{
  "n_layer": 17,
  "d_model": 224,
  "n_experts": 160,
  "experts_per_token": 8,
  "d_expert": 48,
  "d_shared_expert": 64,
  "activation": "tanh_gelu",
  "moe_layers": [0, 1, 2, 3, 4, 5, 6, 7, 8, 9, 10, 11, 12, 13, 14, 15, 16],
  "router_score": "softmax",
  "normalize_top_k": true,
  "routed_scale": 1.0,
  "balance_loss": 0.000241,
  "balance_bias": true,
  "router_cosine_scale": 20.0,
  "n_groups": 8,
  "groups_per_token": 4,
  "init_std_router": 0.0272,
  "lr_router": 0.000406,
  "n_head": 4,
  "n_kv_head": 4,
  "head_dim": 64,
  "vocab_size": 21826,
  "norm": "layernorm",
  "norm_place": "pre",
  "norm_eps": 1e-05,
  "positions": "learned",
  "qk_norm": false,
  "attn_scale": 0.125,
  "tie_embeddings": true,
  "parallel_block": false,
  "init": "normal",
  "init_std_qkv": 0.0215,
  "init_std_o": 0.00368,
  "init_std_up": 0.0215,
  "init_std_down": 0.00368,
  "optimizer": "muon_variant",
  "lr": 0.00629,
  "lr_mult_o": 3.0,
  "lr_mult_down": 1.5,
  "beta1": 0.9,
  "lr_head": 0.00735,
  "grad_clip": 1.0,
  "warmup_steps": 200,
  "schedule": "wsd",
  "decay_fraction": 0.911,
  "decay_shape": "pow",
  "final_lr_fraction": 0.0,
  "batch_tokens": 65536,
  "seq_len": 512,
  "doc_mask": false,
  "train_tokens": 475200000,
  "steps": 7251,
  "dataset": "wikipedia_en"
}
Below are experts of layer 8 (counted from 0) of a mixture-of-experts language model. Rows are named router (the router's row for the expert), down (a neuron's output weights, with its number) and show model dimensions 0-223. Each number is 50 + 12 x the weight over its row's rms, rounded and kept within 0 to 99.
Before each expert's rows: "raises" lists some tokens whose logits its average output raises strongly, later layers aside. This comes from a sample of Wikipedia text that the model never trained on.

# expert 58
raises: "red", "urg", "irk"
router:57 55 59 70 65 37 50 69 40 33 46 69 62 75 36 55 65 44 52 50 59 53 51 36 46 56 52 50 59 64 45 45 63 49 43 41 58 43 37 60 57 31 45 60 31 42 23 68 22 42 82 61 53 70 38 57 49 41 38 59 55 62 54 63 64 50 30 42 37 44 37 49 35 67 73 41 65 51 63 52 64 39 45 45 70 37 54 47 72 41 40 32 56 45 47 50 23 62 43 48 36 62 45 53 53 48 55 42 68 38 53 37 45 46 48 42 44 42 52 57 44 42 39 59 56 55 44 58 58 48 31 35 35 45 70 57 50 48 35 35 71 54 48 64 57 55 41 72 62 47 61 51 24 51 29 32 46 47 73 61 57 57 73 61 45 61 63 55 74 41 31 43 54 46 63 71 52 44 42 54 53 43 50 69 65 55 42 36 61 47 29 63 65 49 43 47 29 68 39 54 45 72 55 62 54 52 47 61 46 47 53 29 45 50 24 53 67 30 65 34 43 49 30 44
down0:44 44 59 43 67 62 58 57 54 51 52 38 62 51 32 47 39 45 55 48 57 60 63 56 38 58 50 45 48 58 42 64 57 45 45 59 27 56 54 41 44 43 51 53 41 61 39 63 50 62 48 24 58 63 42 48 51 42 63 36 39 53 60 48 54 42 41 67 65 37 33 52 40 42 46 55 41 43 68 47 51 45 45 61 44 28 69 48 51 31 64 67 42 63 61 43 84 56 67 13 56 50 66 54 55 42 73 49 19 33 52 58 38 54 48 44 56 61 58 52 44 59 75 57 38 64 55 46 57 40 71 47 38 36 48 42 50 47 71 75 28 39 56 45 55 52 62 31 70 40 47 31 44 55 55 29 46 46 50 46 59 47 52 50 38 56 49 53 64 62 34 47 43 22 43 54 53 48 41 46 36 53 36 57 30 71 59 60 34 38 46 66 59 64 60 60 41 24 35 56 35 42 53 68 28 62 45 72 28 82 50 49 52 50 52 66 23 42 53 42 52 73 49 26
down1:54 52 50 44 39 34 29 59 50 59 69 34 53 42 40 26 36 77 52 57 38 62 49 39 62 48 44 43 65 46 62 62 41 46 49 73 25 43 59 71 50 49 53 66 71 32 58 46 61 59 46 51 51 50 54 47 24 69 53 44 54 60 50 41 35 52 44 46 61 58 62 50 54 41 63 42 33 61 49 54 40 50 62 37 37 65 59 59 63 66 63 60 23 47 54 53 41 42 50 47 45 48 64 51 43 79 54 64 34 36 59 47 55 59 47 47 34 56 60 58 76 59 52 44 31 42 45 42 34 28 53 50 49 41 54 48 53 35 69 53 57 53 44 57 65 65 56 46 52 46 42 70 27 56 68 57 45 30 56 59 57 56 60 57 42 60 35 50 58 63 46 22 62 54 62 36 62 30 42 26 59 18 66 49 41 49 31 50 51 36 59 40 31 38 56 45 68 28 63 39 39 20 72 51 50 36 34 48 25 52 46 74 64 39 55 41 38 61 57 49 55 60 61 67
down2:63 60 48 69 44 47 62 02 55 57 56 31 53 53 37 37 64 50 70 41 31 36 49 59 46 60 51 44 39 53 38 62 51 45 51 55 61 54 60 53 52 45 52 61 59 44 52 58 59 52 51 43 59 48 44 47 37 36 40 47 33 47 59 24 58 55 46 75 39 41 38 60 48 54 59 47 48 58 26 61 49 50 67 72 52 28 62 59 35 39 55 42 68 37 59 55 58 72 52 55 55 29 43 55 68 44 74 31 48 49 60 42 58 46 38 44 42 48 57 53 57 61 39 50 54 44 67 89 50 63 48 83 52 45 72 47 51 48 55 62 69 42 42 59 29 47 50 52 35 45 39 25 31 53 43 45 55 64 54 48 49 62 56 47 74 48 54 53 40 52 42 54 53 46 44 41 47 43 39 57 57 51 56 49 40 35 53 54 49 38 46 25 52 41 47 66 46 53 50 56 49 70 28 34 50 54 44 47 64 37 16 29 54 61 85 25 58 50 45 55 50 70 27 70
down3:47 44 47 45 47 34 42 29 39 62 50 57 56 51 38 57 32 51 65 47 62 42 52 61 58 52 28 55 53 55 59 51 48 54 48 73 20 46 50 61 64 67 46 40 37 36 41 43 46 66 41 74 54 67 40 60 23 48 76 48 39 55 58 50 50 64 44 73 48 64 34 54 53 42 43 43 63 40 54 40 43 35 48 51 49 48 28 43 49 45 39 77 57 42 73 43 62 30 56 50 62 47 42 30 34 67 56 56 54 49 52 80 58 33 42 38 51 66 42 58 38 35 64 40 45 58 50 19 44 46 62 58 64 48 48 43 62 56 53 50 46 39 56 62 41 47 45 53 54 69 65 68 77 68 45 40 65 59 51 58 48 62 36 51 43 55 02 53 55 68 32 36 48 36 48 40 46 61 39 50 53 60 44 51 47 54 55 68 55 60 23 36 55 45 28 81 37 40 54 54 65 53 43 50 67 40 55 59 45 51 25 43 45 52 54 38 58 59 42 56 41 47 79 51
down4:48 48 50 47 56 54 56 47 39 48 34 42 61 33 67 54 19 56 36 54 42 42 64 47 57 48 75 55 34 51 28 65 23 64 41 60 26 23 50 56 54 49 30 46 54 55 56 51 47 47 63 57 46 44 63 81 47 39 47 42 30 49 45 45 41 52 42 50 43 42 43 52 66 70 37 33 55 58 34 39 85 58 52 42 35 60 39 53 49 47 84 68 44 54 48 58 40 45 42 43 55 34 56 40 37 57 48 67 25 37 26 53 62 39 43 52 54 51 49 34 63 52 61 41 64 26 65 42 71 47 47 44 58 61 55 77 39 48 50 70 55 68 47 57 74 41 65 46 40 68 57 41 47 39 62 54 44 34 27 53 54 43 42 46 47 31 47 38 44 40 58 60 51 41 57 41 38 51 49 71 60 66 72 63 53 56 49 70 55 41 49 60 67 38 54 54 52 65 47 39 48 36 45 59 63 54 43 48 60 53 42 46 58 44 33 49 63 26 66 44 48 77 66 73
down5:45 64 81 40 41 32 61 36 86 60 42 28 49 56 49 55 45 49 36 32 56 56 42 44 50 55 60 45 56 45 50 55 35 26 53 48 51 52 46 52 33 44 48 38 62 54 52 53 51 72 56 57 63 43 45 53 50 61 40 70 72 37 55 59 47 34 46 40 44 36 40 35 47 46 50 53 44 74 48 78 55 58 46 63 65 55 71 47 33 52 52 50 38 42 34 45 71 34 45 55 64 54 59 38 46 51 19 52 39 54 51 50 49 32 61 54 48 57 43 58 41 49 37 24 53 43 40 65 54 64 53 69 79 49 60 50 50 66 48 42 61 37 56 53 22 08 55 36 39 55 42 56 63 45 68 71 58 38 62 74 61 40 49 50 43 46 43 74 43 54 53 45 26 52 47 34 54 54 76 50 60 52 42 61 37 53 38 47 49 32 60 61 42 45 42 51 74 52 58 56 60 63 64 48 69 33 61 49 54 52 24 50 39 62 59 26 51 58 32 46 57 59 43 58
down6:56 21 52 42 47 41 79 56 58 56 64 49 17 42 39 64 63 40 31 31 41 61 72 59 81 39 52 61 39 51 63 58 43 55 47 60 52 45 55 52 30 56 45 59 46 42 52 32 63 63 40 42 37 40 46 83 54 49 51 47 34 57 67 58 32 44 75 62 30 63 42 61 61 43 45 68 45 49 57 52 48 65 40 65 34 49 49 45 40 27 72 42 50 49 47 43 50 66 31 48 38 35 65 58 37 38 56 45 40 50 43 40 42 44 52 68 46 58 67 55 51 45 55 48 33 39 50 56 59 49 54 47 39 75 61 48 45 79 47 52 45 44 49 46 38 50 44 62 55 38 33 52 70 76 43 40 48 32 42 48 56 70 46 45 54 34 57 54 59 78 49 41 30 56 45 55 35 44 61 54 46 49 38 12 56 58 58 65 51 55 50 62 48 63 60 52 45 29 64 39 79 41 37 58 29 42 52 69 41 60 31 43 37 57 51 46 57 44 57 45 40 54 60 33
down7:50 43 40 59 49 56 65 40 39 45 46 46 69 50 40 53 62 51 33 32 44 49 74 52 60 35 48 51 62 54 43 58 48 61 70 56 37 50 51 42 42 67 63 36 51 48 64 07 36 63 51 45 42 46 37 41 67 39 53 38 52 63 32 55 66 42 58 72 53 34 38 17 56 50 62 59 55 61 67 52 54 32 29 33 28 41 65 57 58 54 44 55 36 73 64 73 37 64 44 54 71 68 51 39 61 30 59 62 45 35 68 37 45 58 62 42 51 48 43 53 44 50 64 35 48 42 47 60 54 43 27 35 44 54 28 46 54 65 40 53 50 51 57 38 25 66 67 56 43 37 47 50 65 56 50 63 30 42 37 47 68 56 61 44 37 61 49 60 69 36 36 80 52 60 75 69 55 42 26 53 39 29 45 44 47 56 59 52 69 30 41 51 33 52 55 53 49 39 47 40 51 69 56 51 44 44 51 52 66 43 58 49 57 45 65 61 41 30 50 55 72 35 47 53
down8:43 42 43 32 68 72 69 60 56 43 58 47 43 30 64 43 43 45 50 55 61 57 46 56 48 80 52 49 50 65 61 48 62 66 86 46 46 30 68 39 69 40 35 41 40 37 59 43 46 70 36 58 33 57 39 54 48 59 35 34 61 49 74 73 46 50 33 40 58 47 56 45 43 61 50 49 49 51 58 39 34 61 51 37 48 50 62 71 70 55 45 61 64 44 71 51 48 55 40 48 28 65 40 54 71 48 65 54 42 47 75 46 30 44 45 41 56 58 47 40 49 47 54 44 41 45 33 43 25 37 40 59 48 44 37 46 54 68 29 29 44 58 58 59 52 74 47 32 65 34 57 59 51 33 61 47 63 48 29 52 39 49 51 71 54 51 69 54 20 70 42 29 59 49 25 47 58 50 54 47 52 33 48 51 36 45 34 45 54 55 44 39 44 46 38 39 59 54 45 52 25 61 20 73 58 65 47 42 59 56 27 47 56 48 67 55 43 45 39 48 38 41 69 58

# expert 117
raises: " way", " lap", "ig"
router:63 68 53 51 41 42 47 76 40 40 43 58 31 78 43 34 36 37 68 58 52 59 56 68 38 48 63 63 57 65 48 45 30 32 42 48 82 27 57 55 66 53 43 49 59 49 62 42 47 45 51 62 60 50 62 63 47 46 18 61 43 55 69 53 57 38 58 39 37 53 55 50 32 33 44 37 61 39 48 44 59 61 47 67 56 38 55 43 65 67 45 54 69 67 32 62 56 47 47 59 39 65 57 55 48 62 60 22 73 50 62 48 53 54 72 36 39 37 48 47 44 38 39 29 79 42 66 38 47 49 45 52 33 38 58 61 35 33 39 66 71 41 38 37 52 42 49 63 62 48 62 54 44 41 54 47 45 49 44 60 60 49 55 45 67 39 55 60 70 31 58 52 46 62 49 40 37 54 72 56 67 70 71 72 53 46 27 55 61 53 39 51 52 59 80 62 50 45 66 46 57 55 63 41 69 58 64 30 38 57 43 58 54 44 52 57 38 40 36 67 56 62 33 56
down0:59 57 44 43 36 45 46 38 67 70 51 72 36 37 61 49 51 37 51 41 24 54 27 57 46 46 53 44 58 64 45 39 31 55 53 60 56 49 30 47 68 46 57 62 35 21 54 56 54 64 42 39 43 48 62 28 49 59 44 48 48 58 61 49 56 59 41 62 52 60 51 54 33 54 22 56 50 50 55 27 33 73 49 52 31 46 52 73 30 62 53 50 80 57 68 43 35 44 57 30 48 48 58 47 27 44 64 55 56 48 67 44 44 33 61 75 56 75 39 39 70 61 56 45 36 52 41 59 76 53 47 29 40 41 41 57 56 58 35 49 50 53 60 51 53 47 48 49 52 51 53 59 60 52 50 33 45 64 40 48 67 56 73 41 32 44 56 31 17 65 67 66 60 58 47 34 44 64 54 58 46 50 56 59 46 33 60 42 60 53 44 39 59 38 62 53 56 38 68 59 64 29 71 63 54 28 37 41 49 45 59 41 46 43 28 41 57 25 66 52 54 58 53 77
down1:60 25 43 59 41 47 30 52 46 69 56 45 50 46 64 57 53 67 47 55 55 56 43 52 45 58 49 43 22 36 41 36 45 36 47 56 67 58 55 32 55 35 52 60 61 35 61 60 55 54 63 69 43 75 40 58 37 48 44 36 40 53 50 51 37 49 35 50 46 58 50 41 56 70 46 34 66 44 54 37 35 59 46 48 46 56 43 41 51 50 61 46 68 37 45 60 45 43 61 48 47 62 57 60 47 84 47 39 62 32 60 49 26 88 38 53 60 65 38 64 40 61 38 37 26 42 35 35 50 41 51 44 50 73 44 60 53 59 54 50 34 30 45 68 71 47 29 44 71 53 64 58 34 26 58 56 52 31 41 50 60 38 43 44 36 33 35 56 72 33 72 54 51 71 25 53 73 48 43 35 68 51 42 55 55 45 62 74 69 62 30 41 52 53 64 45 72 45 73 63 58 59 45 43 59 43 54 59 26 40 49 49 60 64 49 55 48 49 66 41 48 62 40 55
down2:35 61 54 51 46 55 48 40 30 39 42 72 47 37 47 48 57 51 26 51 40 52 58 39 60 63 52 79 44 42 35 59 39 55 69 41 60 32 39 21 55 56 42 46 39 49 14 50 65 58 40 43 57 56 61 60 47 60 48 58 27 52 39 73 28 60 46 41 52 71 53 38 56 67 57 80 33 47 36 54 46 49 46 34 43 61 31 45 49 27 52 45 29 64 41 39 39 54 43 44 23 54 62 35 59 34 54 39 44 46 59 61 53 45 32 82 59 46 33 69 33 40 55 57 67 70 53 67 53 62 53 37 53 53 56 69 49 38 42 53 32 71 26 48 69 35 54 38 58 50 49 56 43 58 43 61 48 39 57 61 43 48 47 40 52 57 62 54 38 43 36 61 59 58 54 41 56 56 68 39 31 66 68 70 25 47 33 40 51 66 39 55 30 39 76 62 68 54 44 52 48 48 38 52 40 40 62 63 67 62 44 53 47 54 59 63 45 58 54 56 56 49 49 57
down3:34 53 68 40 39 83 53 45 50 63 40 49 45 47 44 40 38 50 49 44 58 52 43 35 65 60 55 47 33 55 56 53 42 75 42 53 46 32 38 58 53 69 66 39 40 44 46 73 44 47 58 43 53 67 60 24 56 34 43 47 58 54 43 67 45 69 57 39 50 37 61 48 33 51 35 54 55 75 38 64 41 46 49 25 44 63 51 40 50 56 40 53 41 33 57 52 46 49 36 47 27 53 51 45 57 47 53 80 67 44 54 68 68 52 45 58 47 33 53 36 44 51 37 54 40 58 64 50 57 40 50 71 51 41 71 63 51 55 49 46 45 50 40 46 53 38 41 63 52 56 61 55 78 58 31 64 66 48 68 57 34 63 27 50 53 47 33 60 38 71 43 77 60 35 50 43 42 52 44 40 37 48 09 29 47 74 28 52 27 35 64 41 56 49 32 61 61 36 41 56 47 50 46 54 63 46 38 41 51 36 62 53 42 67 31 52 43 76 36 71 68 44 56 53
down4:73 34 49 51 47 38 66 38 42 48 52 57 45 44 60 36 42 50 47 45 61 52 77 45 46 61 50 21 58 49 49 43 72 60 37 45 60 89 62 49 61 71 42 50 40 53 63 60 38 46 18 37 45 45 38 35 59 78 55 35 53 35 39 42 55 43 57 63 56 47 60 42 36 66 40 67 29 46 50 52 47 51 38 45 49 54 57 53 52 59 47 46 48 75 44 46 64 52 29 52 44 28 62 43 53 45 41 60 40 65 48 31 43 54 57 48 59 40 47 47 44 82 52 47 47 49 44 39 70 65 43 53 48 45 73 48 55 64 24 31 59 55 46 75 41 45 57 49 55 46 67 65 50 67 60 47 45 41 55 46 56 53 68 34 38 59 58 71 42 25 48 60 39 42 53 46 57 47 63 52 50 34 54 52 47 61 37 53 51 41 53 33 57 57 44 50 38 57 54 48 62 36 23 32 40 49 40 58 51 52 91 66 69 53 56 19 47 71 52 52 43 33 26 60
down5:40 54 47 37 50 68 64 51 60 65 52 46 75 56 36 55 51 36 51 52 65 36 64 47 56 44 47 55 55 41 66 60 44 44 60 32 38 61 43 49 36 51 51 33 28 43 48 48 62 42 40 59 63 51 18 44 56 49 34 47 28 46 69 39 28 58 47 68 25 33 47 57 56 64 40 61 57 51 62 58 56 43 39 58 50 61 59 57 55 46 50 65 48 45 55 42 61 22 45 65 76 52 58 51 57 49 45 43 53 58 43 36 67 41 19 51 47 27 53 61 61 63 41 39 49 59 46 55 50 62 65 72 53 51 54 41 73 38 50 32 66 47 52 50 32 52 51 55 47 68 43 51 48 35 42 39 66 49 56 31 42 38 39 35 56 38 54 60 58 73 47 42 45 65 45 56 70 67 35 61 54 72 32 52 43 49 46 51 29 55 58 35 56 54 36 73 55 50 47 37 24 69 40 56 72 29 40 33 56 66 56 54 73 29 36 64 35 55 84 56 52 57 65 42
down6:57 70 63 42 47 46 49 55 41 70 30 63 88 58 64 50 56 56 53 42 60 35 36 62 53 46 48 47 88 65 31 52 48 41 63 41 41 67 48 50 59 59 34 45 46 52 36 52 50 46 47 38 23 44 56 49 46 44 45 48 29 39 38 42 62 63 64 33 47 46 50 49 47 58 58 64 50 58 39 47 32 53 52 43 26 40 70 55 45 50 44 45 49 35 54 52 52 47 25 46 52 43 48 60 39 32 55 56 39 60 41 59 34 45 47 39 34 65 41 56 72 44 67 36 50 50 32 85 50 60 69 50 41 43 42 49 50 38 49 36 45 50 35 45 54 58 73 44 58 34 50 45 63 31 56 17 53 50 45 39 34 62 40 39 58 64 66 40 56 60 65 61 46 46 60 52 47 50 56 40 60 45 62 82 41 34 62 48 61 59 48 55 36 49 43 55 20 87 42 37 40 40 53 58 50 43 39 56 64 60 56 46 39 49 42 72 68 42 51 56 72 34 47 80
down7:60 48 51 47 74 49 79 59 43 59 45 50 46 46 76 57 59 57 48 46 58 47 48 34 56 38 55 46 50 71 46 81 65 55 41 52 44 45 50 51 57 32 48 82 31 60 68 66 45 49 47 54 49 64 29 67 59 32 56 60 43 33 35 46 59 36 51 61 51 43 66 51 40 48 55 37 54 35 40 48 44 56 48 67 63 58 38 40 48 75 65 58 37 42 42 57 52 59 35 75 61 47 72 58 69 29 58 56 71 43 42 48 52 36 47 36 59 72 32 45 32 47 52 53 45 59 47 34 56 33 61 57 60 27 52 72 43 48 45 29 43 49 45 70 60 58 35 59 77 59 47 53 33 41 29 39 40 33 43 62 57 37 47 46 71 40 47 44 42 44 45 46 53 50 48 35 64 73 33 60 56 45 34 28 57 32 33 52 66 29 32 48 58 47 79 46 52 46 63 72 41 41 54 55 31 65 55 65 48 55 54 46 41 49 62 28 33 46 58 57 60 55 55 44
down8:40 48 48 39 34 39 56 39 81 64 46 53 46 55 42 39 44 54 35 39 45 42 33 38 34 62 60 45 53 39 47 53 45 54 71 58 78 52 59 51 33 35 25 39 65 68 36 60 65 48 61 38 62 57 35 58 43 39 35 36 67 65 36 67 60 53 22 46 51 58 57 39 56 55 44 46 33 56 38 57 61 47 48 77 51 48 46 59 45 49 56 50 45 36 31 63 65 57 49 45 59 59 62 58 51 77 41 46 44 31 52 31 48 35 56 61 43 55 35 49 45 51 70 49 51 53 66 39 50 38 59 72 66 48 35 57 38 61 33 21 48 64 52 71 39 30 39 54 60 51 48 67 61 64 33 64 53 60 46 45 64 28 54 59 31 39 69 43 29 62 47 52 54 47 43 57 59 66 48 54 49 61 48 47 42 41 35 43 55 42 33 34 73 58 46 76 57 34 65 79 46 49 65 76 57 51 34 50 36 57 36 52 46 29 70 30 62 56 56 40 42 52 54 52

# expert 1
raises: " its", " it", " one", " another", " her", " their"
router:51 55 47 52 49 50 46 54 48 52 64 50 28 33 54 53 48 59 65 62 44 42 64 34 48 44 50 72 41 51 58 55 51 51 62 49 64 59 71 61 28 34 59 43 54 40 54 43 38 33 82 51 73 39 62 33 49 69 34 70 58 40 62 45 55 65 29 37 66 27 50 41 56 44 55 45 39 50 42 69 70 56 32 41 70 66 38 37 70 50 40 47 47 53 49 51 42 37 38 33 58 47 47 57 53 67 65 39 52 45 69 31 66 38 43 52 58 44 37 54 47 47 54 57 56 66 70 74 70 58 42 30 61 53 47 68 62 49 59 40 54 42 48 54 49 48 90 55 41 72 67 60 23 56 50 22 36 43 51 45 47 46 64 37 39 65 77 51 63 53 56 54 60 45 44 30 64 48 65 56 67 59 63 26 68 41 36 63 71 54 37 47 63 53 36 61 46 62 60 54 44 38 68 50 53 41 47 46 55 32 52 27 58 64 55 57 39 60 43 47 61 43 48 48
down0:47 64 62 47 46 52 39 49 48 43 46 55 54 80 60 48 56 38 52 55 48 58 61 38 42 68 38 43 43 49 52 32 49 59 57 71 46 26 66 40 51 59 36 39 58 61 58 47 40 37 44 42 39 45 30 54 45 46 61 54 40 49 47 48 43 50 54 53 53 32 47 56 64 32 62 54 89 40 56 57 43 49 15 72 42 54 70 54 33 44 69 39 62 51 46 42 34 37 39 56 52 72 67 52 53 65 54 63 39 25 55 46 35 65 56 50 45 64 40 54 72 49 68 52 64 51 49 38 60 58 44 55 52 47 29 40 56 48 25 31 66 63 29 44 59 33 72 51 57 51 44 45 39 32 17 61 55 50 40 54 37 55 42 41 53 55 68 64 26 69 54 69 58 40 55 30 26 68 52 56 55 37 35 50 51 51 39 66 40 53 48 59 64 52 68 43 56 50 50 46 32 63 53 24 51 31 71 37 53 40 56 64 62 38 79 55 49 49 41 33 42 48 56 61
down1:53 29 49 38 44 49 49 47 39 49 73 64 36 45 40 29 25 55 54 47 43 65 60 53 64 34 58 43 52 67 53 69 50 45 18 58 62 41 54 47 75 22 57 55 22 51 66 53 65 68 46 34 59 45 64 49 36 40 46 48 51 37 69 64 46 36 53 61 55 48 65 50 32 42 46 53 43 48 32 67 42 28 40 42 37 40 28 43 60 68 42 59 55 41 91 42 57 58 44 47 54 30 49 47 64 41 43 48 63 28 43 59 52 40 47 49 55 46 43 56 53 62 45 45 58 47 83 52 47 44 46 16 51 67 33 65 58 43 60 42 60 39 65 64 50 53 65 51 59 56 52 91 62 57 47 29 40 41 45 34 37 55 72 48 58 60 61 46 70 51 43 48 58 32 58 55 34 49 43 46 52 69 35 59 59 60 58 45 50 65 55 44 45 56 51 46 39 37 55 79 53 53 72 56 50 47 43 63 56 46 59 53 42 57 37 45 35 35 53 52 60 47 42 34
down2:35 67 54 54 67 54 46 51 39 56 66 59 46 49 36 42 50 58 50 58 28 59 52 54 42 40 56 53 49 52 58 41 68 46 64 34 48 61 49 60 40 58 57 71 42 68 40 37 38 50 17 72 30 74 69 54 45 23 72 50 51 57 51 51 45 47 57 67 46 58 55 39 43 44 47 50 57 69 66 48 41 48 45 35 28 65 53 38 46 50 84 54 37 59 58 30 41 57 64 66 34 34 48 49 65 64 29 65 55 36 45 64 52 42 55 47 61 72 44 48 44 44 46 46 26 45 60 57 37 40 37 65 62 44 48 70 48 49 41 61 32 47 42 58 50 37 52 64 46 60 40 65 53 41 60 68 48 60 42 46 48 30 42 57 46 48 34 43 66 44 27 58 47 43 44 33 58 61 49 53 47 43 52 54 47 51 44 60 32 37 61 44 50 59 36 37 74 55 76 58 53 52 36 29 18 49 60 19 39 37 40 47 64 78 55 64 78 51 74 54 53 51 50 44
down3:59 46 38 55 54 46 57 67 50 58 32 55 52 44 73 51 40 46 37 54 59 68 49 51 68 22 30 39 69 48 40 65 35 42 55 64 31 49 47 62 48 57 55 36 44 44 29 32 47 42 57 53 56 56 29 35 79 64 52 44 49 53 66 67 30 55 42 34 63 44 60 58 31 54 58 54 59 48 44 42 53 47 45 50 49 50 46 51 55 45 43 55 44 58 50 25 82 27 57 58 43 59 63 36 60 37 58 64 46 65 59 57 42 41 47 37 71 50 51 54 25 58 31 56 51 54 50 56 47 53 87 65 60 29 37 40 69 38 50 40 43 66 33 51 49 57 38 48 42 48 57 22 40 64 60 53 58 52 46 51 56 54 42 60 49 54 65 65 30 47 59 65 57 60 54 50 53 72 47 60 42 49 48 36 61 47 46 52 59 50 41 32 59 41 33 63 35 36 67 52 47 59 67 65 48 16 43 47 37 74 64 32 63 62 51 57 33 37 12 62 39 34 51 49
down4:29 57 44 40 48 41 60 42 53 62 47 52 43 54 44 18 43 62 54 60 49 57 43 50 55 48 35 55 33 47 68 37 22 45 47 28 53 69 40 56 53 59 51 56 39 57 49 69 45 63 59 66 54 43 55 78 41 61 33 35 55 46 61 37 54 59 41 55 48 29 61 67 57 58 62 36 63 55 65 70 25 65 62 39 43 65 48 42 35 52 50 68 34 71 64 58 43 46 36 21 61 41 66 40 44 47 38 60 41 48 42 39 43 66 30 69 49 52 53 58 55 55 24 36 41 32 46 52 32 50 36 37 47 63 57 33 59 45 56 58 50 51 64 39 60 52 66 52 70 54 52 28 45 54 39 51 48 61 26 53 49 39 43 76 48 34 62 34 45 64 72 45 39 58 50 51 45 37 66 45 64 44 48 64 40 24 50 36 42 47 62 48 49 42 50 53 67 45 58 73 53 39 84 39 64 64 65 44 57 50 35 74 56 44 52 34 61 55 39 36 63 45 41 66
down5:59 56 39 44 30 57 59 57 52 56 58 59 58 71 65 49 70 39 67 58 53 67 41 53 62 60 52 49 60 40 48 32 54 53 48 50 48 42 39 50 60 52 36 35 45 63 40 34 53 58 54 59 62 78 32 33 58 34 73 47 44 49 41 65 57 41 53 52 76 34 50 27 48 66 48 53 63 39 64 44 52 44 46 61 57 54 73 58 42 46 40 78 55 32 39 49 50 31 37 48 57 50 52 69 47 47 28 47 48 52 42 43 29 34 60 72 34 57 52 48 56 57 42 39 58 32 61 33 52 52 54 37 50 49 44 41 62 37 36 38 45 42 55 48 59 60 50 44 46 58 33 54 48 64 73 54 16 39 49 68 51 67 27 57 46 44 39 45 65 24 57 55 47 64 41 58 45 51 59 45 32 74 56 39 35 52 24 29 46 60 42 72 65 50 42 55 39 45 40 45 42 55 37 51 39 52 67 65 48 63 53 42 38 47 58 33 39 47 75 59 29 59 50 95
down6:54 44 64 64 64 56 54 47 55 52 52 73 46 44 54 70 41 59 37 38 54 27 43 57 62 90 60 59 60 47 54 25 56 48 48 45 56 43 52 55 46 41 48 42 37 67 59 41 49 28 59 45 32 34 37 42 56 71 69 43 65 23 40 48 52 47 42 41 55 62 47 36 53 48 55 46 53 35 18 37 71 42 70 52 57 44 61 58 64 54 36 22 42 45 38 71 59 56 38 54 49 63 50 42 56 45 54 58 42 66 53 57 57 65 55 23 40 41 64 35 58 50 52 58 58 32 56 59 42 52 38 33 25 53 38 45 43 55 51 64 28 59 50 46 40 55 52 45 54 68 57 49 36 81 38 42 58 59 47 56 44 54 49 35 45 57 41 63 54 17 47 59 68 59 43 39 61 57 50 46 69 67 55 52 59 61 27 39 56 47 58 36 38 38 46 47 56 58 44 49 68 39 64 54 33 50 55 46 51 27 80 41 46 48 70 56 17 35 56 55 51 74 58 48
down7:45 10 68 60 72 33 57 55 49 55 32 32 50 59 50 70 48 51 37 51 44 77 59 58 45 39 61 50 56 44 47 53 65 40 50 60 55 39 57 58 53 52 50 50 63 53 78 40 53 39 49 49 56 17 58 24 50 56 62 38 63 68 56 26 56 45 61 46 54 24 38 57 51 64 41 40 54 81 57 38 48 49 43 47 65 43 36 46 47 57 53 36 54 54 42 45 67 64 54 78 61 41 35 45 42 38 55 66 42 48 49 47 50 42 33 56 36 51 52 67 70 40 42 75 52 42 45 17 60 62 58 50 69 42 80 45 47 57 71 61 66 49 61 48 47 51 38 72 40 66 53 46 51 63 53 40 41 61 24 69 55 44 51 52 54 51 45 45 42 58 44 36 60 50 71 38 56 45 28 46 51 51 47 42 51 56 52 68 45 29 50 27 45 48 38 61 45 43 40 57 63 36 41 57 48 37 40 58 45 43 47 79 51 53 36 53 46 37 21 43 58 48 31 49
down8:64 53 61 55 60 46 31 60 36 55 36 61 47 41 44 68 41 56 23 72 64 40 51 53 53 56 53 54 28 44 58 46 53 40 66 36 48 31 64 60 42 44 55 46 45 55 58 27 64 52 70 55 59 42 53 48 61 59 49 31 61 45 36 57 41 32 54 09 61 58 52 55 54 51 58 55 55 73 47 45 50 54 57 59 49 68 54 45 45 61 51 51 47 49 53 52 58 54 50 65 57 43 42 52 66 46 44 52 37 63 38 61 17 48 48 27 57 33 48 59 67 63 66 24 40 59 48 42 47 55 44 29 58 43 41 24 36 32 49 53 64 37 77 38 57 61 44 45 69 70 62 47 41 61 32 42 66 52 38 59 46 47 45 43 56 52 48 50 68 56 40 53 60 64 57 55 79 58 33 44 39 36 56 54 63 75 33 45 35 39 54 40 64 44 66 53 65 24 51 56 42 71 60 71 64 44 57 47 41 56 22 45 41 51 52 39 40 50 41 18 26 63 56 53